config.toml
num_hidden_layers = 10
hidden_size = 256
n_experts = 160
experts_per_token = 8
d_expert = 32
d_shared_expert = 256
hidden_act = "gelu"
moe_layers = [0, 1, 2, 3, 4, 5, 6, 7, 8, 9]
router_score = "sigmoid"
normalize_top_k = true
routed_scale = 2.5
balance_loss = 0.000691
balance_bias = true
init_std_router = 0.0114
lr_router = 0.00163
num_attention_heads = 2
num_key_value_heads = 2
head_dim = 128
vocab_size = 17666
norm = "layernorm"
norm_place = "pre"
norm_eps = 1e-05
positions = "alibi"
qk_norm = false
attn_scale = 0.0884
tie_word_embeddings = true
parallel_block = false
init = "normal"
init_std_qkv = 0.0312
init_std_o = 0.00698
init_std_up = 0.0312
init_std_down = 0.00698
optimizer = "soap_variant"
learning_rate = 0.00526
lr_mult_up = 0.675
beta1 = 0.95
beta2 = 0.99
lr_head = 0.0114
warmup_steps = 200
schedule = "wsd"
decay_fraction = 0.364
decay_shape = "cos"
final_lr_fraction = 0.0
batch_tokens = 262144
max_seq_len = 256
doc_mask = true
train_tokens = 746900000
max_steps = 2850
dataset = "wikipedia_en"
Below are experts of layer 6 (counted from 0) of a mixture-of-experts language model. Rows are named up (a neuron's input weights, with its number) and show model dimensions 0-63. Each number is 200 + 20 x the weight over its row's rms, rounded and kept within 0 to 999.
Before each expert's rows: a language model's description of what the expert responds to. This comes from a sample of Wikipedia text that the model never trained on.

# expert 18
What it handles: Final pieces of words and unit or equipment nouns in technical text: lb, kg, hp, ft, guitar, engine, chief(tain), tr(uss).
up0,200,189,194,195,220,199,200,231,231,217,187,219,168,202,194,227,238,201,182,189,178,195,189,193,192,183,161,201,197,195,185,227,181,216,196,239,179,192,185,164,190,211,198,230,224,226,202,187,211,217,212,160,224,182,207,188,155,225,211,231,212,205,222,222
up1,205,197,191,216,187,204,208,219,204,217,227,195,186,186,210,196,195,202,252,211,212,198,218,213,205,231,178,221,233,209,185,189,192,215,204,174,195,172,199,198,228,186,190,225,186,207,208,229,188,220,249,152,202,206,181,201,228,220,192,202,215,188,209,194
up2,199,217,156,202,198,221,199,192,170,186,202,205,182,214,220,168,184,213,175,223,198,178,212,225,202,211,178,196,209,176,216,226,220,191,203,213,214,186,207,171,193,212,192,191,209,221,228,210,211,183,211,199,187,209,249,205,235,165,226,201,187,202,185,200
up3,215,225,195,210,230,167,201,191,170,207,223,201,194,192,193,188,160,210,154,214,187,201,220,201,224,217,202,234,184,193,209,193,218,211,216,176,152,215,181,150,188,200,237,228,190,199,188,176,212,174,195,184,213,224,194,190,211,220,196,219,175,192,234,196
up4,218,184,156,217,196,204,231,181,205,193,164,212,210,204,191,227,214,228,210,207,200,233,226,248,249,192,195,208,214,181,195,213,187,214,195,190,201,146,201,211,225,196,206,204,216,248,179,196,222,193,202,181,209,193,201,197,202,188,199,207,200,238,235,202
up5,188,200,191,215,222,209,187,214,186,195,223,172,200,185,216,179,211,175,201,203,227,177,202,226,217,217,209,200,178,186,190,223,205,207,226,159,172,194,179,206,220,213,214,165,210,221,194,197,176,183,219,199,218,171,153,203,197,165,204,165,200,228,181,214
up6,235,187,224,207,214,210,199,191,237,191,210,214,206,232,209,212,229,197,179,201,161,203,189,198,224,211,197,188,221,199,196,189,202,194,201,182,183,214,222,211,245,175,215,205,190,205,188,194,200,210,178,206,192,157,215,212,204,231,208,192,189,194,186,199
up7,186,202,181,191,227,216,187,216,218,206,240,198,196,190,227,200,177,185,202,193,205,246,204,199,220,181,180,227,215,156,188,180,210,198,201,191,222,180,200,206,183,197,210,221,171,222,205,231,208,221,225,222,191,183,208,175,191,216,202,210,172,236,210,201
up8,192,192,196,227,166,198,209,211,192,149,222,175,136,176,202,218,209,197,224,219,194,189,206,176,171,199,216,212,217,178,203,215,201,234,196,184,212,207,212,209,205,220,216,190,195,248,186,228,187,166,209,182,201,215,216,177,208,206,214,202,200,190,192,203
up9,194,181,182,191,241,178,202,215,189,211,214,185,185,190,196,185,207,204,171,232,181,194,225,196,246,210,192,220,200,167,206,185,195,174,245,204,223,208,180,203,198,202,167,186,198,196,229,193,184,199,206,198,218,229,258,192,210,189,227,192,260,218,221,186
up10,161,224,183,197,174,180,194,197,223,163,211,207,204,203,228,230,181,191,176,194,161,181,224,196,213,212,220,176,139,156,166,209,212,220,191,190,164,212,182,216,176,198,214,219,186,213,187,191,204,189,204,203,194,193,188,170,238,197,214,201,225,202,187,210
up11,211,224,172,196,234,196,199,174,209,196,210,195,245,200,224,188,195,191,210,193,212,199,218,166,190,167,177,227,212,203,214,197,197,219,213,217,177,211,183,193,178,182,256,184,174,217,208,200,212,231,236,186,178,224,222,202,197,173,149,232,196,199,210,205
up12,226,152,192,193,220,214,210,207,176,223,186,222,202,184,185,212,175,213,155,181,201,221,185,179,239,221,176,182,225,205,178,212,166,206,201,209,188,185,225,191,215,220,210,213,213,172,221,163,194,193,183,192,244,222,182,168,231,202,180,210,216,188,197,162
up13,212,183,198,235,207,179,210,201,181,205,229,202,178,215,192,222,191,222,203,212,235,180,212,236,223,222,155,218,201,165,175,225,169,183,238,241,247,181,213,224,224,203,238,199,202,194,205,198,185,203,218,221,179,195,212,219,194,184,180,211,226,195,192,165
up14,196,189,198,219,181,245,196,155,204,219,207,217,225,227,210,185,203,181,222,235,203,215,206,242,237,222,204,252,203,213,206,235,205,192,211,225,184,227,191,192,175,202,204,208,212,210,198,195,180,205,193,213,199,223,229,207,247,182,164,217,196,213,176,204
up15,198,184,179,217,191,181,219,230,232,223,182,222,189,222,200,187,169,181,149,192,215,204,194,217,200,175,214,215,170,180,180,197,190,218,189,237,207,208,169,188,202,198,207,192,192,187,187,223,208,177,238,200,210,185,227,198,226,217,217,205,177,204,212,185
up16,224,199,202,195,199,213,181,174,201,209,185,193,197,213,178,215,202,192,209,188,191,224,213,258,225,204,160,215,205,221,198,201,169,227,219,232,212,184,234,209,218,194,196,206,184,186,194,222,199,193,208,198,214,195,208,198,228,231,169,193,239,209,227,224
up17,187,194,200,244,192,181,199,193,214,190,223,176,189,216,182,178,223,167,186,185,198,171,204,233,221,202,225,184,166,212,180,207,223,203,198,180,258,231,192,176,227,163,222,210,190,224,204,200,228,180,221,177,183,214,196,196,215,187,209,142,219,169,159,192
up18,221,204,196,222,218,221,199,216,202,185,225,189,201,192,224,215,205,195,183,190,169,226,209,189,240,243,218,200,217,207,218,175,169,203,220,180,208,200,181,217,171,223,203,222,197,213,227,190,201,213,227,228,160,216,174,184,190,186,147,200,198,223,250,186

# expert 63
What it handles: Forms of be after a subject, such as was, is, been, plus Am, Me, Man in song or show titles.
up0,197,199,217,212,203,213,176,190,173,192,195,183,224,188,199,219,212,203,200,213,189,216,203,208,184,241,206,222,225,175,194,211,180,226,210,159,194,193,188,193,199,194,193,220,173,192,156,205,147,199,223,187,210,174,210,191,240,201,158,199,205,244,201,192
up1,212,188,221,218,203,228,181,186,211,188,195,202,212,196,184,185,175,185,194,186,196,216,184,184,184,210,230,257,221,222,177,213,183,161,190,186,208,208,217,206,195,150,209,200,193,240,210,206,188,203,187,222,241,178,189,178,192,172,183,230,210,218,193,208
up2,192,234,197,216,203,182,196,173,211,238,189,177,194,215,206,200,171,199,198,196,196,220,187,223,195,198,191,210,200,190,190,217,224,167,223,185,202,185,173,198,207,201,231,188,213,182,211,197,229,187,184,204,205,209,215,209,190,187,174,216,229,188,186,148
up3,165,222,214,212,192,218,170,175,177,217,218,176,196,203,226,186,202,220,172,250,233,199,210,162,221,201,146,194,172,224,169,238,202,200,201,198,233,204,168,162,201,185,226,192,211,181,195,182,217,207,203,214,197,188,225,165,215,198,187,183,197,205,215,184
up4,219,237,179,209,218,181,170,167,192,194,198,183,203,210,213,227,201,211,207,165,203,214,218,205,170,191,218,174,184,221,218,180,190,204,195,251,195,201,200,211,240,194,186,188,170,202,211,203,188,224,175,247,229,161,174,189,199,217,218,228,210,194,225,191
up5,210,210,184,195,190,143,201,187,173,216,202,166,190,193,213,193,196,231,189,208,231,238,204,209,169,181,180,212,177,168,202,232,189,202,197,231,179,189,206,221,188,203,170,199,203,193,206,200,190,156,203,208,176,182,234,212,183,233,209,231,192,202,146,233
up6,183,191,196,186,226,195,248,190,216,224,216,172,221,171,224,244,181,222,231,198,202,221,203,215,189,154,214,210,184,208,177,216,182,203,204,199,192,180,217,180,195,169,179,195,156,221,192,199,225,216,209,216,191,200,165,190,219,216,196,211,183,165,173,187
up7,171,183,156,213,212,203,183,187,186,216,184,189,209,208,216,203,218,178,211,193,229,213,157,196,165,230,186,211,209,235,195,216,208,194,197,236,184,173,171,171,199,178,212,176,193,225,180,194,210,191,211,188,206,237,164,207,211,205,226,193,181,205,215,211
up8,201,199,178,222,196,202,219,196,236,190,175,224,191,201,175,197,194,186,224,192,194,203,206,209,201,191,189,217,202,206,189,230,225,193,211,212,184,215,203,202,201,208,213,204,165,207,186,229,208,187,184,211,194,201,194,179,196,245,207,210,211,197,202,198
up9,176,189,202,230,200,168,200,204,214,258,242,243,212,233,191,187,213,216,210,230,190,234,192,217,192,188,180,170,189,235,230,239,170,186,205,182,211,209,212,196,197,183,224,200,246,196,198,195,180,235,192,169,227,211,192,206,176,236,192,220,191,208,204,178
up10,220,213,196,188,190,187,180,217,227,235,184,218,193,182,190,167,211,202,220,216,202,241,229,190,198,222,221,203,204,209,198,207,251,190,188,202,205,180,175,166,206,195,174,174,201,169,156,190,230,209,192,169,178,170,185,185,192,185,206,199,239,187,222,208
up11,213,198,200,181,197,176,198,186,207,218,217,205,239,144,194,197,204,194,192,196,210,239,202,220,191,232,149,195,213,226,188,198,214,191,194,236,192,194,176,188,262,193,182,229,204,187,212,184,182,161,221,166,187,177,220,204,215,192,214,239,186,170,201,241
up12,226,199,178,187,181,166,200,195,197,236,193,143,213,206,213,188,237,222,211,182,233,230,195,213,215,218,173,187,183,223,175,192,221,215,200,205,210,196,226,201,179,214,199,162,170,218,203,202,198,217,212,155,179,201,191,167,175,210,203,201,204,205,202,228
up13,186,201,205,193,206,201,180,190,220,227,173,182,205,176,201,168,245,210,202,192,169,204,183,202,191,215,206,196,187,205,210,205,220,181,181,202,207,201,195,188,219,203,193,158,179,220,174,168,217,200,191,188,165,190,192,211,192,176,190,199,213,175,169,225
up14,193,212,222,185,200,152,179,179,199,215,227,196,185,183,231,207,191,201,190,204,203,228,207,193,203,207,205,223,179,202,212,205,218,208,220,193,236,221,198,183,181,198,164,169,220,188,216,243,176,214,192,199,208,190,185,189,146,184,204,185,227,169,227,196
up15,211,207,230,218,197,207,208,171,226,182,167,225,191,192,192,209,197,198,203,195,217,207,184,200,239,216,201,217,194,213,185,198,252,185,167,225,193,197,237,175,183,207,194,222,223,244,222,232,201,214,219,212,166,160,184,153,191,214,202,186,237,190,205,202
up16,194,177,201,215,215,188,209,183,200,213,236,241,188,188,212,205,202,175,214,190,192,225,215,211,227,220,148,170,213,210,194,217,192,185,197,191,204,195,207,201,227,201,196,201,206,156,209,211,212,213,187,223,203,200,199,201,197,198,200,226,153,203,215,209
up17,171,247,163,205,206,206,211,189,216,185,195,184,170,180,221,223,216,178,193,204,192,224,239,198,182,203,193,186,197,177,217,183,183,215,196,200,208,195,176,202,207,209,181,167,202,162,194,253,212,196,215,211,187,196,205,217,223,225,202,191,183,199,207,184
up18,190,239,148,206,225,180,196,223,178,209,189,208,188,208,198,205,193,208,218,206,189,219,223,189,196,191,226,209,225,200,199,190,240,215,189,207,188,208,190,193,192,186,211,236,195,210,184,185,207,178,214,221,179,203,236,207,212,215,229,255,209,211,190,190

# expert 40
What it handles: Opening pieces of lowercase or capitalized words, often prefixes like un, dis, con, pre, ex, Reg(arding), Reg(gae), plus known, most.
up0,213,190,194,215,227,213,210,214,233,193,231,197,193,208,179,185,199,196,190,205,189,193,196,198,224,196,188,236,186,177,227,207,200,195,221,206,170,204,242,183,171,176,196,212,223,214,195,189,213,234,242,211,159,170,215,201,221,187,193,171,197,173,205,210
up1,216,184,225,208,194,222,166,191,168,179,216,205,186,184,208,200,221,204,222,207,185,187,220,203,190,172,179,184,220,217,197,192,161,179,205,175,197,201,223,219,199,198,209,184,189,176,194,205,213,165,163,186,166,216,155,232,178,206,222,212,232,220,180,175
up2,202,188,197,174,227,199,232,209,214,195,174,160,170,172,189,212,211,181,219,195,198,190,162,219,184,213,159,194,221,220,187,206,194,186,177,239,201,181,214,186,208,212,164,205,174,178,165,212,244,182,203,184,191,170,211,193,190,186,191,186,170,211,241,185
up3,210,221,215,230,214,173,199,164,208,250,200,175,209,190,227,176,191,202,209,187,182,219,213,209,204,233,187,196,205,212,199,193,196,225,153,184,158,214,220,225,222,171,201,217,196,208,145,198,210,210,189,216,179,204,197,205,191,169,188,189,203,174,181,214
up4,200,202,170,200,186,209,184,188,209,222,173,202,200,190,185,207,221,204,173,201,208,223,176,212,200,187,220,170,191,211,175,226,174,191,179,185,203,204,231,164,233,212,183,203,183,209,196,214,206,190,181,160,212,205,198,178,230,160,173,213,184,187,210,209
up5,213,165,211,208,164,204,137,169,185,192,201,215,233,195,259,168,205,194,162,220,178,202,177,214,205,226,189,211,202,195,197,213,180,221,190,181,211,206,187,205,241,219,190,194,202,184,208,192,208,217,163,185,205,197,208,177,218,187,201,185,180,200,184,187
up6,190,214,221,188,182,186,185,192,217,211,183,201,205,182,220,238,195,198,205,210,190,228,210,183,169,215,179,220,203,188,231,225,232,175,190,190,201,197,188,198,192,186,230,200,192,209,198,175,253,220,207,206,197,200,193,165,227,173,200,192,236,213,227,182
up7,225,223,213,170,203,180,198,203,204,142,203,189,213,239,188,214,219,198,155,219,211,193,178,214,265,221,225,220,199,237,208,186,183,162,186,206,216,173,195,206,201,170,189,184,185,153,156,220,195,192,212,190,184,174,192,183,196,191,210,217,186,181,194,184
up8,202,173,202,203,210,232,186,172,230,150,197,186,201,199,192,196,173,219,176,216,180,215,197,212,216,211,193,207,206,155,160,193,217,191,175,204,204,174,192,182,221,237,227,191,194,170,216,222,200,228,187,190,215,205,197,177,202,180,215,179,204,198,212,218
up9,176,204,171,203,190,200,216,182,234,199,188,260,215,204,169,179,198,205,203,155,152,234,182,207,190,209,186,227,185,215,189,249,180,210,183,231,186,180,223,202,188,196,169,229,176,174,197,218,214,211,187,219,180,194,251,211,197,205,179,236,193,182,181,204
up10,215,195,178,234,189,194,154,222,224,224,179,177,178,194,192,193,197,204,203,223,171,198,187,210,200,239,195,198,245,190,201,219,219,189,191,202,202,211,220,176,213,223,175,235,230,213,213,244,181,213,190,187,173,174,201,205,178,215,155,211,218,196,229,206
up11,188,171,177,221,217,205,190,213,226,173,191,205,224,192,191,203,200,231,189,199,221,223,204,173,210,177,214,203,202,191,203,220,184,225,205,201,191,174,199,212,224,196,191,230,187,196,220,235,164,198,196,189,147,170,229,181,222,170,180,201,212,192,224,177
up12,210,150,190,188,203,226,196,170,184,220,152,178,201,196,219,210,157,172,210,196,223,244,165,192,224,184,230,217,211,225,205,194,186,171,201,213,187,179,175,236,210,199,176,184,190,215,177,231,198,212,200,197,221,182,200,192,199,176,206,217,167,237,204,176
up13,217,201,162,187,183,186,185,220,190,169,229,187,220,173,212,205,191,234,213,210,196,222,172,211,166,229,193,220,206,147,217,217,183,194,242,198,171,178,229,213,204,170,191,246,174,228,191,178,240,214,215,187,203,210,196,190,202,185,214,210,179,202,204,209
up14,177,188,189,221,170,210,174,209,214,183,176,193,209,198,202,184,201,190,176,201,188,196,173,203,190,187,215,214,187,184,218,191,190,199,179,184,198,214,214,219,234,155,177,210,195,207,203,212,220,188,215,198,170,198,201,203,216,146,188,215,203,228,201,198
up15,207,194,203,227,193,201,187,224,155,200,209,188,200,148,190,206,196,174,214,188,199,227,191,195,198,211,206,197,200,198,182,211,184,194,210,188,200,191,218,182,213,172,202,177,188,199,171,224,218,221,246,239,199,194,153,211,199,204,207,193,214,222,184,183
up16,233,224,202,168,194,196,174,196,171,182,164,177,203,197,171,202,212,194,205,218,200,245,203,193,199,191,213,195,181,212,182,196,201,226,189,206,180,190,220,193,216,180,192,215,175,219,176,180,207,217,255,179,208,196,213,191,195,193,181,188,210,217,192,223
up17,192,176,180,219,200,194,198,178,199,186,200,230,178,187,206,200,211,214,219,202,186,241,228,229,179,191,202,206,198,196,184,219,210,189,185,210,186,162,190,207,200,174,224,193,166,194,192,228,223,227,195,185,184,204,214,187,227,185,208,191,217,173,165,193
up18,211,203,193,204,188,180,196,205,184,175,212,208,216,181,203,200,185,211,281,211,189,188,227,225,187,215,195,218,179,179,215,212,213,199,193,197,188,163,145,168,198,154,210,199,187,195,155,196,205,248,209,198,212,213,191,206,193,178,175,211,231,200,231,185

# expert 34
What it handles: Head nouns inside multiword proper names and titles: World War, University, Division, School, Cup, Gallantry Cross, Channel 4.
up0,187,214,194,204,172,223,212,195,219,183,226,227,189,179,192,205,219,195,149,184,191,222,225,197,203,215,233,189,186,210,187,236,206,211,209,198,207,171,195,200,243,146,218,200,211,227,220,144,238,173,217,203,189,160,186,189,179,183,197,188,207,233,215,238
up1,204,215,196,218,233,206,178,186,204,236,198,209,211,190,200,172,188,189,217,226,189,191,188,203,182,209,199,187,192,182,202,158,182,228,223,211,213,209,227,200,213,180,226,177,177,198,173,204,191,187,185,216,191,185,194,189,200,186,206,199,216,183,226,202
up2,228,167,158,241,220,192,211,194,221,202,194,177,211,185,232,207,201,204,167,161,209,197,194,254,190,225,220,195,213,202,165,206,194,214,223,177,189,197,198,191,192,201,194,207,207,212,223,196,204,212,220,210,214,195,164,190,194,171,162,202,187,247,190,184
up3,198,195,168,192,215,203,204,207,214,241,193,192,209,180,172,198,199,197,210,219,209,194,194,195,191,170,197,186,191,198,220,190,175,201,167,197,203,163,207,187,239,205,211,173,212,187,198,221,211,235,227,217,194,179,186,229,204,181,200,225,213,231,215,179
up4,220,191,222,182,197,226,247,170,229,180,168,184,168,178,159,198,209,201,196,216,218,184,205,220,213,189,189,208,213,185,168,187,201,206,166,212,187,171,202,182,202,153,185,194,198,181,206,235,224,209,197,176,193,199,216,179,197,180,192,220,219,198,198,162
up5,210,225,188,190,217,151,222,174,160,178,224,209,195,197,208,194,210,224,204,156,185,188,218,216,177,205,203,154,196,191,200,207,219,196,197,190,186,190,172,171,222,172,175,196,222,163,221,165,238,180,208,184,185,215,205,192,153,190,201,218,220,194,198,181
up6,247,231,162,222,188,206,173,247,204,188,197,209,192,232,210,182,226,191,199,223,178,172,211,214,209,193,242,197,214,183,228,210,161,224,179,192,183,173,208,182,237,214,208,208,174,210,188,225,185,159,174,207,195,188,176,165,204,216,206,189,201,184,186,166
up7,188,204,217,208,167,181,214,153,216,214,214,200,204,189,236,155,169,174,213,202,177,208,160,212,153,216,205,242,227,214,207,179,178,194,216,181,215,213,190,178,226,157,196,225,212,218,190,204,188,158,200,201,174,164,190,224,212,196,215,222,198,225,183,213
up8,198,213,181,208,171,192,206,214,227,209,211,200,214,206,209,171,218,167,216,178,178,199,209,203,223,197,199,206,193,210,226,214,178,222,213,205,209,163,250,194,199,200,206,232,195,218,197,202,193,205,204,175,190,181,189,189,202,182,179,200,161,158,185,204
up9,188,179,210,199,202,208,198,215,199,216,197,188,181,191,168,188,195,246,220,183,199,220,242,201,178,198,179,183,210,225,220,211,197,153,174,196,191,176,165,208,219,157,184,187,182,209,174,200,207,163,196,205,190,214,205,184,209,190,193,215,188,176,184,214
up10,198,190,194,204,183,173,191,207,201,209,174,191,208,193,200,221,210,197,233,187,197,218,208,242,234,191,199,216,194,195,195,190,202,201,173,210,184,204,218,184,215,206,210,182,203,231,198,171,221,194,164,184,205,162,204,168,205,178,220,204,207,184,218,177
up11,202,174,191,177,189,198,215,174,195,213,229,220,188,206,176,200,214,192,177,178,187,209,230,201,197,212,179,201,219,213,232,207,211,188,169,207,209,180,219,162,199,190,226,207,207,186,224,189,212,167,193,217,211,201,201,179,196,185,162,209,218,177,232,198
up12,194,208,182,203,205,161,193,208,234,200,225,182,186,213,207,221,235,231,208,198,210,183,187,186,209,180,207,187,196,205,246,197,164,229,205,178,167,200,209,212,199,235,212,190,237,191,170,191,209,234,190,210,204,195,205,206,210,195,210,228,205,217,176,189
up13,178,186,209,188,181,215,232,205,212,200,206,185,201,196,195,204,200,207,209,235,188,208,197,192,201,172,182,184,217,195,198,209,157,190,192,220,198,191,202,233,261,167,224,177,158,222,207,224,191,208,201,173,244,185,216,190,156,234,218,221,220,213,210,171
up14,195,196,153,234,185,171,178,188,204,202,189,193,208,199,182,199,202,211,198,193,206,199,194,169,193,180,165,182,180,169,235,217,233,210,211,209,225,189,263,224,152,168,224,196,210,198,198,164,209,175,242,222,196,215,221,207,233,172,196,175,190,218,216,170
up15,201,165,164,197,235,169,203,224,198,205,193,180,218,189,193,196,201,175,182,195,212,213,170,203,221,199,198,170,237,204,227,206,185,203,178,173,194,174,212,224,211,181,180,213,210,226,207,225,191,217,200,238,210,186,225,204,181,177,143,186,200,210,211,200
up16,239,197,205,220,208,230,167,150,185,201,192,219,204,180,195,204,224,196,194,180,191,208,207,180,195,222,182,198,220,214,155,181,175,171,197,192,227,217,206,175,231,166,212,199,199,206,213,224,202,184,148,177,201,169,176,255,200,169,224,216,170,222,189,194
up17,216,205,184,164,203,157,185,206,221,194,165,260,190,204,200,202,227,203,188,177,200,222,207,198,188,189,189,185,200,222,222,206,209,193,234,194,194,199,183,251,184,196,186,235,211,187,205,203,213,205,212,225,199,210,222,200,184,166,210,228,201,183,226,220
up18,194,190,183,186,211,238,182,175,202,218,240,158,208,159,196,225,231,165,203,205,193,195,193,224,184,188,210,239,222,177,219,192,191,219,226,227,202,210,210,161,182,176,194,175,192,227,194,189,222,204,189,200,173,196,182,205,210,215,195,219,208,215,211,180

# expert 8
What it handles: Section-heading words after == and list-item starts after line breaks, such as Gallery, Notes, History, See also, Personal.
up0,201,228,197,206,180,220,216,209,200,195,230,183,189,213,203,204,192,225,206,189,240,179,168,247,206,184,214,193,186,163,196,209,166,240,208,219,179,224,209,210,221,168,184,180,211,211,188,181,226,212,189,232,162,209,218,164,226,175,188,201,201,252,179,183
up1,189,205,237,206,209,191,215,181,218,167,230,219,167,222,224,154,173,212,223,193,193,199,194,183,166,224,196,208,200,211,200,186,191,210,153,198,235,176,218,205,166,209,167,172,178,201,203,187,188,181,190,175,184,201,191,167,186,229,173,197,199,203,185,206
up2,219,202,227,191,198,234,195,201,154,202,154,207,182,176,197,179,226,197,167,185,195,200,211,205,183,208,192,168,181,232,209,219,197,231,200,196,246,156,210,227,222,194,213,211,225,199,205,208,253,214,206,225,215,186,204,227,191,182,205,194,188,230,206,184
up3,239,187,173,173,200,210,240,207,205,198,170,210,201,187,216,178,208,215,198,198,209,207,231,182,191,190,222,207,197,204,182,179,204,213,219,234,193,162,215,185,200,234,215,200,178,199,226,203,230,166,196,196,199,198,208,180,189,233,226,233,206,218,226,166
up4,186,203,190,197,172,203,179,181,175,198,203,219,204,215,198,190,219,174,195,182,208,177,194,176,193,196,232,213,181,211,151,231,200,249,215,179,204,199,184,191,200,213,149,183,169,209,222,190,201,226,217,225,202,206,191,213,227,162,203,173,221,190,172,227
up5,213,197,201,163,196,199,199,214,175,213,184,215,153,200,165,206,200,210,210,203,184,225,203,183,216,234,171,175,219,189,193,238,230,211,221,204,203,177,213,236,174,186,213,207,203,203,212,204,212,240,190,201,209,150,183,217,207,229,200,216,187,172,180,181
up6,211,189,204,204,206,197,209,188,185,218,220,180,178,173,208,224,194,208,183,181,177,201,164,201,200,198,204,185,262,195,196,194,195,190,234,198,196,218,215,179,172,200,217,192,196,229,208,180,206,195,212,208,195,169,197,193,174,183,169,230,252,210,214,176
up7,205,203,197,176,182,208,227,215,213,233,173,188,204,162,202,190,177,180,218,179,191,200,201,164,213,190,210,247,186,206,227,169,178,186,183,170,182,188,177,177,211,216,160,205,149,222,185,204,244,173,212,191,195,191,176,185,257,170,195,168,211,185,203,210
up8,191,227,202,204,184,199,170,195,186,203,176,230,177,197,203,182,215,214,212,194,187,207,228,171,176,184,203,152,190,208,192,211,160,207,175,207,201,218,226,202,180,191,166,206,185,230,201,223,167,203,190,201,181,218,164,180,183,222,208,190,216,157,197,206
up9,214,190,246,194,164,165,189,173,208,226,194,189,201,178,206,197,203,150,178,207,214,147,235,197,209,181,178,194,171,190,238,180,199,219,213,230,183,217,212,163,184,188,220,178,210,227,201,205,189,213,185,197,227,200,205,220,174,189,178,201,214,209,221,186
up10,195,203,167,201,191,219,210,235,237,187,190,180,200,211,197,214,217,229,231,212,214,200,188,223,158,188,191,206,252,218,221,211,183,186,168,209,195,214,238,186,211,193,195,201,201,174,247,224,187,181,192,177,198,206,222,196,182,200,197,254,212,194,207,183
up11,233,219,221,196,207,176,194,230,241,221,193,217,180,205,194,208,151,195,188,167,221,190,195,215,217,227,198,209,195,176,209,227,190,191,223,177,190,210,239,214,175,212,172,179,201,228,169,214,199,195,245,200,186,235,188,214,224,155,213,192,202,165,215,188
up12,206,195,190,216,208,204,223,190,238,219,168,171,218,199,194,228,229,233,220,219,208,181,195,212,219,218,199,207,174,167,184,188,197,226,188,194,228,191,184,176,199,231,200,198,226,189,202,210,206,213,213,218,197,186,205,230,170,210,229,214,189,206,191,164
up13,220,216,208,186,212,190,197,220,190,206,204,207,200,198,204,225,223,202,224,191,204,188,212,211,232,226,201,210,230,187,202,215,205,203,211,220,183,170,217,196,178,238,146,196,218,227,218,221,207,240,223,181,199,198,174,211,182,193,183,172,179,177,222,186
up14,240,202,184,212,196,200,197,199,208,197,249,179,218,195,208,208,193,188,203,191,167,214,202,199,191,202,179,210,170,188,234,217,221,175,234,224,205,234,204,197,257,248,186,179,180,204,215,208,154,217,216,195,234,242,185,209,205,178,190,210,226,188,214,165
up15,238,226,175,191,201,189,190,202,173,192,190,169,205,181,194,192,238,247,171,182,193,223,220,192,168,220,192,196,195,201,155,214,207,221,206,235,193,250,212,208,199,242,228,179,187,190,155,189,205,193,207,217,207,159,199,184,221,238,188,194,211,222,211,153
up16,203,215,185,233,216,183,180,203,193,208,192,172,245,181,182,202,199,192,197,180,240,207,187,200,187,201,190,201,183,216,238,186,215,208,180,250,220,197,194,172,183,200,211,183,211,185,220,192,215,168,232,226,222,206,190,227,227,208,191,205,183,199,215,237
up17,228,202,180,232,200,174,184,229,181,219,176,188,220,149,149,169,164,207,189,199,189,190,214,167,205,246,207,207,203,184,225,194,216,220,167,209,198,164,186,208,213,200,181,192,197,206,176,180,196,202,223,226,212,197,203,189,210,218,232,210,201,217,214,221
up18,193,211,185,230,203,161,192,215,242,157,224,215,210,191,194,196,217,181,187,201,221,192,176,201,196,198,190,169,230,211,219,225,218,174,218,184,179,206,208,213,190,178,184,190,161,201,212,212,197,166,178,137,189,206,240,171,211,256,202,212,180,182,218,218